config = dict(
    experts_per_token=4,
    head_dim=64,
    norm_eps=1e-06,
)
Below are experts of layer 5 (counted from 0) of a mixture-of-experts language model. Rows are named router (the router's row for the expert), gate (a neuron's input weights, with its number), up (a neuron's input weights, with its number) and show model dimensions 224-255. Each number is 128 + 32 x the weight over its row's rms, rounded and kept within 0 to 255. Numbers have three digits each.
After each expert's rows: a language model's description of what the expert responds to. This comes from a sample of Wikipedia text that the model never trained on.

# expert 56
router:128138099125102109139149128185118127144084126127151147085121178139091149068142144113128109130119
gate0:096171155183105071168172120162161142126133125139178097095121117110123146131194105111147099066137
up0:082117145093110048118115109117123103164151120096137084079181175142105073153132121104135127132132
gate1:143163087121111166147092149124165166174124056134129113106128139077175115131160131122194106102117
up1:146075171149119137173132125122089166123095136123117133117154121109104116130138136129090132140178
gate2:140102140205074071143167118187126169158115160113081091134135126085132118130117122108115103081131
up2:159129153075129103079087140213126088104076158127153105136045145147103114153086196150113094103101
gate3:086163102096145164180116147081089124075141093169166154139042204157077176110097161117114113085110
up3:122139087107071088151096140101139147077155138097115088107098096122153158114166147113130123112152
gate4:146165164112082115073130202105108122118157142129207132152134097165115176178140143158162130209090
up4:107140148094081122137181121112192142161146152147143102107139105102140099099143093066109171114157
gate5:139098146107131123159194134194094096117129122131183105094104158141082102124123155143081099107201
up5:148158211107117121113127089127098133100178100120136160168127133124192110149173072112055198176186
gate6:109199135126116133131132099123136162105153087140185090116127110166082165068145137158066119092097
up6:099157126082085159112161136106208132132163183150175140131131114161110141093121106122105101162114
gate7:063125166095140100109172137063114178129089148123187140157171109104117097147081139200123159178095
up7:104112172077174094132121099094118131111112166178137153142123105109132126137139128147115117148106
gate8:096138187139133173083193158123125118107079194110089111125121192141141095127149070140136130105096
up8:103077119127145160132098124179139102134126142096111150113116115076098077142187080106098091145107
gate9:147127108113110122096118133156116136114128168136129125130152156143149105079069141094168144097137
up9:173135130126108164101156150123157150154112185136142108105160122161062179100111111079118091169098
Description: Slavic and Turkic name endings. Endings of Slavic, Baltic and Turkic names in sports lists and tables, such as -ić, -ski, -kov, České, Zalyubovskaya, Sumgayit.

# expert 10
router:102077143123087110147097141185100067099130148136110167105053169094094115076109122125140140127128
gate0:163103169166088113149175092165071190133106101153107131096170140112103170126139093136130050091150
up0:119167178160106158145120132192092107160160155110065112128108114094083151087141100140136154144100
gate1:114119126129097170161108094144159078172073133126148127175151181139130141082106086104173129118131
up1:136156142127109112133184183105117127109152158124070100112102129170082088110077111116129131097119
gate2:119101137119154126133161134148146182134141167135184123146168147100176209166124115138126167119149
up2:120118105192113163156135120117097135152081120102108116126103101116118143169131076140193087134128
gate3:100134169110109087133099172107130105156209142076147145118139119128183099207120159173153103113125
up3:112150140105152076141136145138124151107140134085172113123142136112128115178107144133086133117098
gate4:142115146098184094188162091100168135179110157181105116128101108120148161105103138111214117145139
up4:144107126129118123143131126152149124172169192130168161178182123186134138060149148166101114119094
gate5:147141118139164121110095097182127128086151135189122190111172138117155160116102040107148131149072
up5:059072077121139180135136099058150149107152125131114108100094099162093123168124159158161182152157
gate6:121098149102081107078148109071127113131165126106111082077096087139111108135133142159139139148131
up6:140125157084082172161159119139116166204078135137159093132155114080041098214068103116158175145079
gate7:110095128140119165071170097080209138110141140134095143110076100123110188152126175138155128173089
up7:161077162113098157076155102133103145085137129138049156072093141091107112072119075107134151131132
gate8:134110115079149123122121151148153148111168167163101186111088144182117181150175126181083107124119
up8:190172105149044135122140141140138104161174100130109120115143149127169167105140149156128115142181
gate9:156143127105086144133147171122127118100154075135084088114083190110210163126124116087115096036090
up9:185139128128152118171137117079157124148113101149135103102088181097100146094154135120125161089090
Description: Compound word endings. Second parts of compounds and role nouns in biographies and sport, such as headqu-art-ered, base-man, football, School, officer, Chief.

# expert 31
router:123063149107104119138156136139079154117108184084056163129115173101101162093120125133151108156140
gate0:088110098095077138142019116160086113206073121116151191173137124140207164130108119096106137109111
up0:185118142162124152097096100083098165119155093144177110151126138151169161151116146084103142151105
gate1:121014054169113158099072078106114088159104100133104137141155187077104099095094136163128169083166
up1:086073073148097089131125137137148168081096102115127065152144136147076148077141106220084112117126
gate2:141114094144082104124135120133123126148151106140201153152123123142116087073143124144122142110064
up2:165042135143115102133136083155169142057097138114111124139061111156084156083132089100117100087154
gate3:154150087092112170150116172123097079126153128088132061085174150112087142109160158169120143087135
up3:176134108089104167148106127128184111131132095151140133130099162101108146151152149144157155137165
gate4:080105104114129140071097149141128142155091123126138128116080162086065094113158098112194110156180
up4:103118149115127082159149157094132126145152163146147126171174135155097142148151107141144072119098
gate5:183162202160128145129122117108152159138129127125114118109145120176116104136177095131123123119132
up5:155196166091185107104090131171175148085112156130152136142109158121142175145090091079144115116156
gate6:166113114080114116122137099135159148113161140145074184157124134079188107114142178110148152070135
up6:067159137135064090161032094070186152061081187136170145140137127134199101132118098093117104130131
gate7:126110183177112177143103143146072066125125126087145138104166086107067090162137138115088150190121
up7:127153054121200074112117132128155130149135134051142207103077071091170155125134146126115162095102
gate8:124197116145172122104105146103152141129124076137112079114087184132094060128100192105152109144105
up8:109156141150131087145163145180143089139117148113098086111123124135142169163132060081113118109119
gate9:113168116122121123115162141098131203135125143160045119106107131166147142123087156129118140085135
up9:129185089081138155125097161124131108060113120070094113087094074090076169090121136138095162120122
Description: Countries, governments, subjects. Sentence-initial or post-"the" nouns for nations, governments and officials, such as US, China, Pakistan, Ottoman, police, Defence.

# expert 28
router:100081173109102091184128161167155135123171188100124116093069154121097129092086203097162110139061
gate0:111137127108131049092143144096158094137112133130058116176095149188151132135185106155106145046124
up0:137158122081160095128118150102144103095118097163093122118146057197110162133117094098128134121105
gate1:172158161166152168173126107145166198122117111044118162112094065071145168133151155161170105108119
up1:071111103146163165096124109102161162098095147184137139094137101119133077137106119097081131116137
gate2:114144121153147124138113170134094103061150049081082185157147113180184118172094177144118150151144
up2:095108133153116136110192196120088121097104128116155124142117086113082083111112158164163183134105
gate3:121116112154107075119148124141047150101188146094093065126091124167118135136176124181173125151109
up3:135155146086121089110110128095156120095202108063199126153176155159163157153159138089140145067100
gate4:110096175131105159075169101111128139159081090091114153182137140099126174167111076200163112130100
up4:139148083165092144086184110181129042112125173088080108167090091132092132089180092134134124149148
gate5:141136095097127083106145136113089152124145124159171121121128101120181148100111090123123189141138
up5:101136133115140119170136098117125088105140156105183084115109161159181139138135105113133122085100
gate6:119132099079076138131213152125157120186110208109086172108152090128079099096145155134115115132147
up6:133088206082152094119154114108128115105181170077139064112150127160102102032098176126154130099067
gate7:148149147139102201125186107170163100102051129152105102111139126095106136127050077177096136141164
up7:089125141095170120168116136119154149057074165082158126154090128147125155097198110094075109127153
gate8:107115208087077191152178157133111116103098118080134153107124107130099076117117165148152129077176
up8:216142125156081164137100120155055172099080118160095141210135139092115121119108132080133163115129
gate9:158131128053172069098121140123139112092092141135181124092120121166104089085127182118141146139129
up9:095077165189186122098070115098100188217196135080119172089100135113195144127140121123163204149144
Description: Time and direction words. Words after the in time and place phrases, such as century, late, same, northern, southeast, and ordinals like 20th.

# expert 39
router:139096135149087107161172159122109101097084120089097143083089189107096165109125151099143141143075
gate0:133127171131131167145166137153147116154161117108110180134175073072147125150123120110080121087123
up0:072080142154103084135114221184121160101107157134127145113226127154110113140124101155064154137117
gate1:145116103095136117145111142130145175191115170165127107136100066127080089137149138106140139166095
up1:173115142113158111163137128151176095132104118089158117111129134078101089168132133181158124121164
gate2:117128147149156195077118135113143135129097124099133131148134113102102143127126136128120112120142
up2:113129138144107166101161142142126104166075105134175144143147188153107137108101195155109063108084
gate3:118113139192143093097128135170136158110122138127078128137137148141169130067146118165212136080127
up3:150192162166125132104133202110101089092187129086144178237094136159143138180121095175098106099124
gate4:133138103143098137160148132172140148152105095134085080109182121160125129104139106167146115112107
up4:145133137091168091131165131111136148111171124202139164089117082116158100112136176103099136110129
gate5:034118180172134170147119102159164157119129148092105099131124086155143130091178108153111090117151
up5:188071121115159084071153070137106121153058129157185186106122180106137077069148124159074127130080
gate6:148152164077145142145123100196160111125116172179103126076133139063097089155215126094155130117134
up6:120144200166127130082085054082131178179141105093151095169182069105161108157139105112129124099107
gate7:120085141118146109120176116083183213108129181133140101150148112153069127133127149112183106123138
up7:122115141164167139138119075117101130100055113126132156185135088133171170128127099131112178085176
gate8:174094093123088164116036081145100220131114128132125158155123081110119107152125102196122105136131
up8:113105086047121144095137123113139190101144107147132117062121133167147118123165097162188130083168
gate9:121153129104081124188070149146118194111128118149142108097159140124153167107137063134146147132124
up9:117117084116164157131092088125167144098073135104124162099102147097132167191099127090079125086100
Description: Determiners. The, a, its, their, this after prepositions or sentence starts, beginning noun phrases like the same, a new, the city.

# expert 20
router:145108116124102093169101147168114111089123136116136171135095183120088153090092145110130083116127
gate0:083113145165127099089116133080100135121149122103126099127113144107143172153129083106100128165088
up0:128146081114135104153127114133160075141118116140186154122125101178136111114120122179117088142099
gate1:139151124094107117126121108144150207068113085052144081054128092101136139140123135148086157160147
up1:123141069111123145168077170127144121165079077179094163170146117114161090093157155187095082100091
gate2:136109082128096119116079102144186128132120111149159145096109086082115108202155180078189152169149
up2:148126169107099146073120107102095220112154085152147074059136124135122084142140201184101105105184
gate3:173113121132086100144116126193083142188091052106082090163146178059070170132137149141114098189136
up3:104088150155098148108116195090162133132182161152143143151159101155180110140076113164103116164125
gate4:138089145102074076136173117057165096154126060058158161125095134172141107131139145145134139084174
up4:123128079150185113092171112156162148138139144124138151146151138117188116093199150130102146086080
gate5:131120157172094163156061142167082139100105089166099136169084157125145134137111140162126092148147
up5:136155133166129159169116091120108127062106132145136131159172172195130148086108111080131085155111
gate6:113110192111106163091072076102155116114092128144185126079161125130074134153099132075160077247088
up6:015163099089144147104148141071127082146139195108140127103102172105187101128077092157095153136116
gate7:101128151120151115131214106137142124103147126107092148164134176089158172125092170184096127123148
up7:110129133138106174108171129097103086146084114107101148119108191110067105144104154162115086129103
gate8:095164157118168120121128117102086095110129115113128074159178081162089148167099167138142088136141
up8:149083188081156138084172143167116064157068101119153073157137082123099106174121163125150140153122
gate9:099201165129097113088126068129085128181155191160138172150158158159115150144148136113174077131103
up9:134139110193149145137106141146126191180129089090109152089124145099091116112130120119095103111175
Description: Words after on. Dates, months and nouns right after on or On, such as on August 8, on 13 May, on paper; also scattered word-middle pieces.

# expert 63
router:135115165133126077151163142163099137092113161086092104117089115120110121135057164097134105146119
gate0:071128117151178106117129126166155111095124114130085155125164184110182151127096128127137160111112
up0:065142092166185090138107130097092134074113174107131142155196140152187148157135188161130156158117
gate1:121144124132145124100131129127129136099115143175130099123080126112133120146092119093069152107150
up1:160133146178167157157142116138137135140157142067163134141107161148078155122116093139145128134149
gate2:086065127090154137133071099171102093114111076160136145151085172172118147084189161123138155127217
up2:106174126130129123069096177119163123076117107123105134178129183097161116125033136154146133162098
gate3:100133071096131137158091174127117133110112116123161152090106129122129198174133090104145136185174
up3:171177157114160140149086125197129096217175139126119157049102163180087100087169097146117115089165
gate4:093117120138164093087175161202146140133166115103161160043114066147076132108163165130154160073131
up4:140129152105162130112125138157098102129136164133140122084112157175115136082066214114139126096123
gate5:167123141167019044133189164114075119159073168106129121068151114127154147128159142148128072144097
up5:153183166156079102122166106084160103114162112211164180071100086136114135152173143150114137119115
gate6:105098116154110088175126133140094120132128173100110100182141161091123156156126146134160112057067
up6:109111097067156137143188167143131094108109155103109124133165129127146192120120098145156077126115
gate7:142113103085104095078144149113096110188101149138150165148127158132169089166103117159166112130125
up7:078092170124104116126167143085079135118105072120137141126163125157104115150124104148169115106090
gate8:115118139124133145140140149078158083158159098142121146157115133185076151061142087168127153102093
up8:134140106076172143097079193045148152078103087139090119158136081083165142149124130133161127172181
gate9:190144116121172117132118122157142127153111178135103118051157143146148170139173085121144124107156
up9:180133104094181152125106075138146111146119117132062120155119115156176154092146072088092129098110
Description: Infobox labels, word middles. Infobox field words like Born, Architect, Website, According, local, national, and middle pieces of foreign or long words.

# expert 60
router:130038161120115108145128166184110120107082156114093163095080175126098136150084146135122094133091
gate0:120145133106140097140172151085154124116143176118101135107088100091094159112127123116117160122200
up0:152126209156074109142138092133096129175122161200096163163129119125113136143114134130102150112194
gate1:115101094088109119120115136139118139156112138160115136099102140118115130140122113158137140167130
up1:112128156153123181126105141152123105149052144134088144147103112133094141139150155155111118171135
gate2:120082120101135143106128094165118132139171103104166116060146124133094075052106087162108115098100
up2:141147162134146151070125157139143149149106114136088117164140158146134144084104150110093147087062
gate3:110131144073128107116073115101133162097048116135121145137125111143151086149118090157152103183075
up3:134107234166099116096187144128095151102172171161112131158115107118141170124086115149111141129125
gate4:106086113138145120110108186128122118145140161183129108151110190137131124095093145115093130146114
up4:140125073138091202140162116143190156151115099104148072099128163171120100134110138179088132142107
gate5:157122127121157155167176116079169130121109134122128151184098133155135120163187058175188153131163
up5:079143131115119126129125166149178122122096168131161132082117183107174151131068130095099135159092
gate6:159151116103129095050088146108163112054149109132192123205118109200144103132143068078174170113164
up6:131091142110172135132152075072155169113121147169116178072134138139169120153127158090082101087125
gate7:176154180112083139102174106084122155159110068110181124161141169125214123148163111080145168128172
up7:103070120087116125059152071098108209096146135106166154158101156115087137077126152097121147149117
gate8:156094196130151147132149121130103117188133103137168133065129101117126113149113113122092106138100
up8:144195118166130075169136078123102147121158112142163149124121125118196101095111173162137144138072
gate9:135151159121130131136128100152125100207122083082063114102102148170071213126138121154151106133136
up9:209134134122096078166207128124162160140080102167146120121100178092118121097122158120210099097131
Description: Nationality adjectives, word endings. Nationality and language adjectives like English, German, American, and final pieces of names, such as the y of Grandaddy.

# expert 62
router:121060124116088132108177165139094103115068198091104141064104160095101174125091152060163081119120
gate0:089103179147091075091091079116112116100157144156183127123110118151139079125129101104090126120138
up0:127094119095095139092124159116192103074151142122174123050091165139142121130113140137077164138085
gate1:118210195126123183131114145103093125110103113163162210169124118171134134115106109138130143102127
up1:120160109148068155186052117211122105109097145157115129117096103162201128130171097149160109171158
gate2:168114129141170102152154150127169082098079123123128148141041131158139168166099147130161152104129
up2:104127110153167131185141125150135092176095144159111094082075103179101152169142120103130167105142
gate3:178145132106087146145124112177128143157110188073152188164100102132128133132131118122116141122165
up3:142138176169144037121086064104106101095132134163087149118121157091153105097146115144091138059037
gate4:094133110080136103137139047182100159189116122136177096102103154142088061087133123167083122082134
up4:118063116115169100134132166123116102176174155095129134111153073155111233153177187089133176159097
gate5:130119132067097154186186166079100066087136145096166121125156132165182111109122078122123170126101
up5:100137126190130133099098108091105158108087162115150146125132110125137130122055142138186143129153
gate6:130171120109146125146101105119111075127162098170099131175091139136138139130168090110118120121140
up6:133200112111133140068127134153123117150122148065125098080143119129146166153158065132152146135163
gate7:194095157122096164105171152136160145120105105063133163177140185121141125132100116145178143075102
up7:112158113131182133110096060146123142070135103071092137135089156130160146156110165112152094102200
gate8:167094139180113170144138160104093118123126169144157152051153195130116072157127114124081192125088
up8:121162166112231151189119196135142145227093120176129125098162125165147052098121150114124110164126
gate9:086186121189154146162132094133112162145130082154186167117153102148132214117168126068125148155158
up9:092095142060106123150106083155126114142113119130133092093117132126099143072166108118083161164084
Description: US place-name parts. Parts of US street, county, town and school names, such as New Jersey, Washington, Street, County, -ville, -ton, Westfalia.

# expert 24
router:072109119096136137155140181150115071087071166093110097127064149072131171111125163139110115110100
gate0:161128086129179130151120148137089147163163128150063138148145092157152158145178173172063125167141
up0:114139146150169171156116127133097127127181119100140085132181159151198105127152136152166157120118
gate1:109127115165108096087164138103077044179105134123138148099153162106158181113158121130130102162121
up1:179115176102166115157135143116121091117158135136127121143118074139195102126137143150043082093135
gate2:215121140096175178156133146149136103134125150076150123119152075160158077116132083068112113126151
up2:112115141147111047108058169141119107148123132118135152161125149127101145170098126124118143175104
gate3:133133127115106108116173152111148108131120112101065125089117125147201068085089111143074083123150
up3:179152139167113120167117132120132152137130116099138172097091105143156136166111113154145159117108
gate4:134111088130145072124086098109186122093127102159109119133190136186099111164083099115113129137208
up4:119131194108201149126132106126096081136206141133183191106119110189102136091108164098133113202131
gate5:117155134118081119169135159162139132164118159134154130118146059113078187154140120092125216101096
up5:106058150159080075135183107112083135094105115109133116135132154155103129126085146119104081152085
gate6:121101081153141132099107116161148112137152130178100105062138077146101073142104107117208148127121
up6:137117109135105124082076060153107171170173177150113145165185158151157186102100091135172096152108
gate7:122071120081156140151136162092178110110161118124092095074049109141121091125119183123173098114120
up7:187102162187173111153099091137134135142157140066125092137127139138134149174166090076085136037153
gate8:137158132125073110081141081105103104115125145133102191143132099187088188143174092139159107099147
up8:078136078103167105150104195107155123124073154088139136116068101136142085187151112118124133178119
gate9:137111199075138099124121054077110145104187078077051165117093134127121114141082120192115113117134
up9:134157164183092128092125204123121156175126093187178140144166132174094195120115142168051087105155
Description: Place names, locatives. Prepositions in and at before places, commas between place parts, and facility nouns like Elementary, Museum, Stadium, Airport, County.

# expert 51
router:112093170085035157149150108144098122086073157078124123135057124113101138077138173128138070088102
gate0:057129110116114134134162120096110167101073135113141147117108116165170185176164141092161139116058
up0:134105136114128143185140130133146161138114120136133120103112120083103112154170123179194109194152
gate1:109131153086128053078191103155090086141162101099124079165116176115144065062125142128154161056099
up1:120149151114116189122166136115171177133132121145133110121147086097192145150115149157083072138195
gate2:120160141079135095130167117165111162148168126125155126143150146145117105158123149144127104159154
up2:067098055112164074118130147144099107140129185166167154091174139140129150097097104145120100143129
gate3:140121145126085119133096100125202118137116125111118148107099100104149091136162138107122124091117
up3:124147128093225160153077046119144063126106146118057127089108118144105141100084120104117120135082
gate4:126129086137141119143089100094094140115057051136162110064147086121130121086130159137088105124135
up4:168108189100183111175108146153138124151094119127135136138170084155162104088134147070120124141161
gate5:131167085096079089098089138100102126134133170130155076207079133097161107109112135120175083142178
up5:086122135134169152042075122163119121161123152129158106071200161110133098145100151145079160125144
gate6:099146184111096171124112144107069051131142172045151119221096129135116126122186136131117124125086
up6:182102137113127197134166096157077157069153120114138111117162147166140122117128105123176163075180
gate7:143138187134126114127098153129130066149122137145083098164093091111094142143110190142184140151130
up7:075147212154116083127130083155171093087126143123123102104111096106067109119163199156172130138143
gate8:100148138151127099152141117153074166056126093160158145095151091137174143153106095126084151090135
up8:144066121155140064089116124068134122115144131150142127111186151128172111158109198149068034095047
gate9:162200156083110097124137142123143070146135123124153181193162091090133155169139122145170151158147
up9:130131127131106080096119072167095156148175149116140076096168085175151138103158175177138132123170
Description: List item hyphens. Line-initial hyphens starting infobox fields and list entries, like - Time zone:, - Police:, plus slashes and bullets.

# expert 47
router:145089178077087075145153140171064100134148136107102160110096118083119117138130165090164097094124
gate0:186162103082102096179118134143139104100118114146156116053131082086126133099109150089081125117128
up0:132091066144136115129108129138110167147177115199190093121137123076151138122116126105070155116083
gate1:068122105109092111091094126114141179128143085144120123153121111132118155166171125140098133031142
up1:140156179113094156122095120119065103184133130108109097166152169163146144122179161055075073144119
gate2:140087170149052130110065123102121108064152118185136155149121064128142150093148130091155098139110
up2:084121148126174112073163119117119114132126130129122102080113140150170119130146112120105147128161
gate3:134141122057159188095144145144108148111143165134106169122147157179159122116180104109132109141140
up3:122141118105133159139071091133173205083134125127158104114145113226157107101124115133167187190107
gate4:077174097192097069087105125116126114152141186141162091083106124152113127123124180081102111152108
up4:116137103086090119157106157128127109154160143153157120109130093190124111097135151093099141134070
gate5:163097094141147119171105095140125122135104148138089121103172117139182135118147056113178158082108
up5:088071144162125169107174098127142138080117161111078101147109185135153115112136125070117187078126
gate6:053079139087096043114107130108160098145109173095095193128072114095116167116200102138129145141169
up6:193139098058171164171112146113160147075098123128082150123168151091206160126163109144080113120160
gate7:091136113090154138109131121151176150086142141121145167120074104128149164150164099172153091136132
up7:081173169121135107195132123091101119117154139109162140145169093164110121092111155065163071152078
gate8:129125124145097147210158116126159146170151121134138133070090144144136145101103162176120127171148
up8:135117203166117129083113105173073155099142134184131156090164192122176139126141116173098086204108
gate9:089162133132111114088035138152122068134174163116160129150070160089125098117069154089103041107113
up9:115103105104121117189156110167111209149069179138121069140100110160153129101134096129143143153130
Description: Compound hyphens, prefixes. Hyphens joining compound modifiers, such as company-sized, German-American, chromium-based, plus word-initial prefix pieces like co, non, anti, trans, multi.

# expert 23
router:182094137140058142143144151205112126141128153072130190082125108074102143104130157132158125098103
gate0:110144094104152100158143095155156115105095076139081113191202141118167154150113108115099124150113
up0:084135140125137116161128169141154099182144119076137127193150051199126151148087101092162126066148
gate1:128160133142125129154148152134112134135134090109091100154112113188087147102093132132121125100118
up1:146154181110109138177106144138152141122100145156125133177095150062115126106162156119088187163116
gate2:140118126167067131132059112132169129190113122175091140137111078129103111147161122106115116133113
up2:084047136118122126143080072100085180147179165144107173111139136177150154107116113166120141043113
gate3:121119092163095138146117161107076142157086190112126161137123152066133134120104220183072111081116
up3:119108189095090087089073145141121164090139120162145139110129104103114054141081164150132130096117
gate4:148103117099155099099181162141106145181076114066104104080195124163112098163096069120122177161148
up4:072133070160111116134088131141071145113077190075147153116151092142112101165115161146112155148131
gate5:186103141126098107049155114190084135083157125119154168082153077054157128120131146169126143091143
up5:051092134162119154089148101135112144136097133072149141152126121090109130131139090149156118134096
gate6:117124185100094056177099126153097108143119131167151115132164134082150101070170146150138113083119
up6:161162135139112127126136125149161114086161107136152109149137145064112121122115151131102142083064
gate7:162146140151111097124114188187126097080144213176149167115078155144141200144147153144126130157182
up7:173112165129115170139116150105126180122110163094132092187162116142129123117104083152114142125134
gate8:112161086125117102147151136122094130145122111154144083101078085183100115141140123110097127139153
up8:124090081147159122140077128071134107155118104086121129104115134104105143177123152108073096061106
gate9:150156083167085115144108163103137102134155171063090149163119151098053143148104143105088116082163
up9:097139130156123093174124140112161092152114088131093102111065151099136097102131206125054157135058
Description: Short pieces, digits. The article "a", single digits and single letters, often right after a hyphen, dash or bracket, as in hat-trick, centre-left, B.A., scores like 1–1.

# expert 42
router:156096119090125098151131160147067126111103204080106117094123095077138158133140113088135101090088
gate0:063139173126122103161083107096187123185116198144077127096115103122160154137126151097115067129116
up0:056090153157066097065118107094173163183093145178143146170114116113129148160160144187134124146137
gate1:131068124093164099128150053137123115101146124136112183125119147098194168150124090121096132184071
up1:170148143153137077115132098121194097150126143086117164095077104184148196109125090066099101064072
gate2:177160141075116100124116128122180085164152093153114150133178106104142181154130111088083102169155
up2:099095082084126096087128136121090087134148167113136104099082132110133132099155150141146149152134
gate3:132116077136133147124155067125110156082118105131119118154150099072157191161119102139144110150113
up3:114126126074095083108115096143114116064108078118113070118152153135083100167130126164077087131097
gate4:145154129111118096101144154089081124139110142135144090108169170073184150124111103153206102100098
up4:066187123125119136124186161103092111145120164094176146160151208180144113122123123122137084174081
gate5:156144163158101183087125108129148081067164199145094157115131207167162084163149072151112140152119
up5:154120188084113099163130157141071160125186130110123133140113133103123147139084145188122147152142
gate6:175139161097171152099129149119107173129089114132140125111131136124174114141168169115101168129082
up6:077098133179086128132133042115148157124153127175094193167136160160161129112128148099143098097123
gate7:190059109112109144118135165135116108146123147165102141126123086140101101142132076179131099092112
up7:166046068146109163108110127155143170142099152134132099119139127140150124114103098143098148072088
gate8:121167113117096169082167150117087136130116144135124123185167141136152152158117095171089085181177
up8:116144163101157118127123145114104125143192112147130118115146074181108108128061107131064140145125
gate9:069144119088125095113152139131169143161076185122165078122152179107150106129115175102090061136097
up9:085145101113110207115149060176181152127155091105148149187149184119138107134127106149171141198173
Description: Scientific word beginnings. Early pieces of technical words in science text, like ne(rvous), en(zyme), o(steomyelitis), plus Greek letter bytes and some periods.

# expert 26
router:143083122069089165152121137179112115092076149119129154101066162137120168117093162112117120127132
gate0:160084103111126199138146104140118145183128155149170200153144126163106084100084097175158089170164
up0:142100178141108183173110153130106150109129106168154100149159156079124088117157122136164106196136
gate1:118173123167130084139154079169058158077150138116111150118161150121150091097074146112118115106135
up1:066117240127144121141109109106120127099150144107115118118127111127115169123074167057100127096103
gate2:128131113130159126140099139124134161138076214155185141164145152095127093138127126088103124105171
up2:113147142150138151170127167161171144122119164162074077125060082122090143125100122117119170132147
gate3:139080102174124131144095137083095144144145122102146128146125109148142074132133163151124122168165
up3:126138131147103102140103158160158091173116113127121142136176097080188119167115154097147123136113
gate4:091119098124195103198136155171059108151094142097164162104140097120085052154106099101142152082075
up4:160099132121116109107145165202115107109136138126147154147129176166118083148076101124131158163079
gate5:156024102136123170080065080130073107102099054105073144062092083103163130112149171111125064164167
up5:110074090137143213136109153097122176177128157138052189098163182106159079136192144130102171156164
gate6:129097046125153147158127186125074155118120048093172133174141117137132155121117087145132136089133
up6:121121185091157109069174099164149161163145079155079155140168133149156148068165137108155094094171
gate7:122129123122055101174071118124177127167089200151135095121166118084175109164104091118103132075128
up7:132096187129105147180174052155109110137177093165114132152119135134166119145126138109129110150133
gate8:124127122138140146093109121143153185131206167201109116100091142114135165152199109142146125154112
up8:143157122187139135188126134152126089107085084167172137135098130135140130085100106068174104100131
gate9:118175132144098130148100159146116069147118124167115139149151108081170125206121145154148174166158
up9:105132141114199103174130173092122093181117123131180102075057195150205197164143113152194140097097
Description: Country and place names. Country, state and city names and their final pieces in locations and tables, such as New York, Jamaica, Cameroon, Switzerland, Pakistan.

# expert 5
router:130084133065085168139143148176109131080075142115098139092101146108120171079156141088176100122107
gate0:120146113131171121130119119107119172091167092094126140179081128114129148119133169151109134101080
up0:144036114156123077131142106175141115135154153187151129103143132188212091143106081088074120103165
gate1:144119122148122115149116117161132128073093149127130091073184178106123114113140171164166139046167
up1:110143124066144156157099111128161120159162138183139132113127085074135112106077058092069110077086
gate2:103153122148134105160157063171114076141090174155111133137079155170130106141116135118151086164159
up2:128113124129183097114130131150145145210111134184169154161181106063130179190160170136121121137183
gate3:122178114107181146100122132092196170165128173097146130100141132145079101157082138105115097128149
up3:124132118131159150138152095072141136171088111111111130108143136160106124164096137151144138098115
gate4:139106128093145102094113145149155106082144105152149086084076094137082148167128073129140102079121
up4:135165123153121145183104155125109096185143090094141162154086105130154133151127182171099131107137
gate5:084138070170109165082108113088113142148146152137090140084180154155079188100143162186127136138121
up5:084126136153155149076121108169127150147094189121135036132157146146086152133141100128149174113110
gate6:129164126101105151169159101134111166141127131124149120118167092106127069107100117149096114103140
up6:194056122158125135223123147091126086121160134113175197166111096158123134138174089138090141144114
gate7:136130121095129115129163182161109161128156087122186144103067178173154081124105116091068174112154
up7:115112071118118131157135075092201139095140112166167179089131114080128151204120128152139089153154
gate8:125118118113073162146146157103144090134183067132201103088123090110197110187110108129181124151126
up8:120105149099133143079088142099097137091081161107070122160094111123140132159144109149186189168123
gate9:084124104113148125133099155144114121106165183131200081126049089101140175081152083081095185139103
up9:120139185162089150113086115121109154214131110131074090088138118176121112160126191136108080181150
Description: Surname pieces. Surnames and their inner or final word pieces after a first name, such as Smith, Oldman, Wilkes; also "of" after a journalist's name.